From a checkpoint of a small mixture-of-experts model trained on Wikipedia.
Size: 8 layers, width 160, 21.3M parameters.
Training: a variant of SOAP for the experts, 505M tokens.
Below are experts of layer 4 (counted from 0) of a mixture-of-experts language model. Rows are named router (the router's row for the expert) and show model dimensions 0-159. Each number is 500 + 40 x the weight over its row's rms, rounded and kept within 0 to 999. Numbers have three digits each.
After each expert's rows: "raises" lists some tokens whose logits its average output raises strongly, later layers aside. This comes from a sample of Wikipedia text that the model never trained on.

# expert 0
router:496516531475483475575563497496600529439493482495576450497518488481548498387394494460488515541515509527523475536446546483481516477538436514457558490477504420449487535527548615521488568478502472515492504506547512511533531519492463517505471519483490484444500509517576514444504516509564470464586491484513505464453422461440541498445505473485459522456489539546511513571480483459432479454562460488484419503501479570523453492557467501438485538457580494539485523469529510450488504559582521
raises: "20", "19", "2", "10", "16", "18"

# expert 4
router:432445482504426450457498494464550566487458475541546474540537494485581596481455530514503484523565560482488507494477536515460492460486501525492577537480484457524458499506506521577436496512532549532520508499568528424496474509479494468556450491409474488439538507482513536471455498497466514486550484463562509513436483415466521497401493507512457550500543541502640504479490522483522550455549490434507495486538476559514431468517486546487432518447516508486526573446534546479491524543576548
raises: "ver", "c", "f", "m", "t", "j"

# expert 32
router:372505497510467484531533439514507521482522458490511466496582523474560495451465537560488446478550523440494504473486502524492509472508461526505536527469552444531501522530527539547463525518491513514469551422577475476516533477482435486503433472521417503443476488548520539479537507450471563407563533459504452522465535464450511472496500501485482490486509498421570481521521487484509532417575521474523470507502507595554483423545517511424478550440551516557529505424500551458472587568548509
raises: "-", "-c", "-s", "h", "|"

# expert 36
router:445505487435432529542524455540480546516474473492505468538535529480523489450495554512468520434542455504501550538470404451439464397508461510514555519501499474524553569479571511540457480552421525580472469434515483467537495446445425463504450514489410521490440449577530541537495498497568505456529513502566571507568494479491495490506534505475477523500497505541557486486525434475529488484550490424503461526488496542554510497547442550442472508431514491538487527411525549466478512544559486
raises: "i", "ion", "ac"

# expert 23
router:411457497459500493523546490531550556490494415496505523490487533476538478514533513538464482504495550453484450544519535468467510522509498526496548503546502442506546541525499526523508587546508554557459507454526568463606485536466454537475423530457410470476540522552497477415490503518464491437581542454497523568547535426540477501469494530524465512466514468508555479528519504398505503474553483436523443511556504516502533520557516506466474527400533494515492542490562603501482520598528489
raises: "en", "b", "g", "ad"

# expert 12
router:417527520456468495600517498489565551484459439498489490505542477536529469506517504528449475512555463430517466552550493489477473418465544540473538583545482472532531542535532539500560455458514500551457481496493505489515549509439459459549509566516477464423508496511556531538459541477520508448584533510534446489486437418518460485478517532458448519456434530519518480465492520547511492487506499466566413451539497538550430455540490535448509512447568556544453542452524504461495577542579483
raises: "A", "M", "C", "l", "L", "I"

# expert 17
router:442431508423457499490508523542517504484388500508514427497551481509574482514476591514494476447507534432510456524430564437516482461537486546473514548524475455487482497522517616571450544488543571527470472438486504505532495543464422493516493543493492484480459535558616519475492519515524551443521473531510456503465484484515506516479543484482490470506525535500498488490556502505534560478582486391548433497524540501542493421557493512481484545433540470534515559442508486449503553486535494
raises: "|", "S", "P", "The", "T", "M"

# expert 16
router:469469496499526470431424455475462500426499454462478467479528466439520516401379512491468487520544502528505479537464500496492427564519542530488503514468454484502535514537579552583477574498520489542479432398558542489553542474418473476522499548514464492473416493564502506451465530511526511459527527461516493470459479429504520478496492528473454552507526497442498498501539461466453558487506501489551403447480440565484517519535474521455476544436514546544537562478494574484478486524514553
raises: "ol", "at", "om"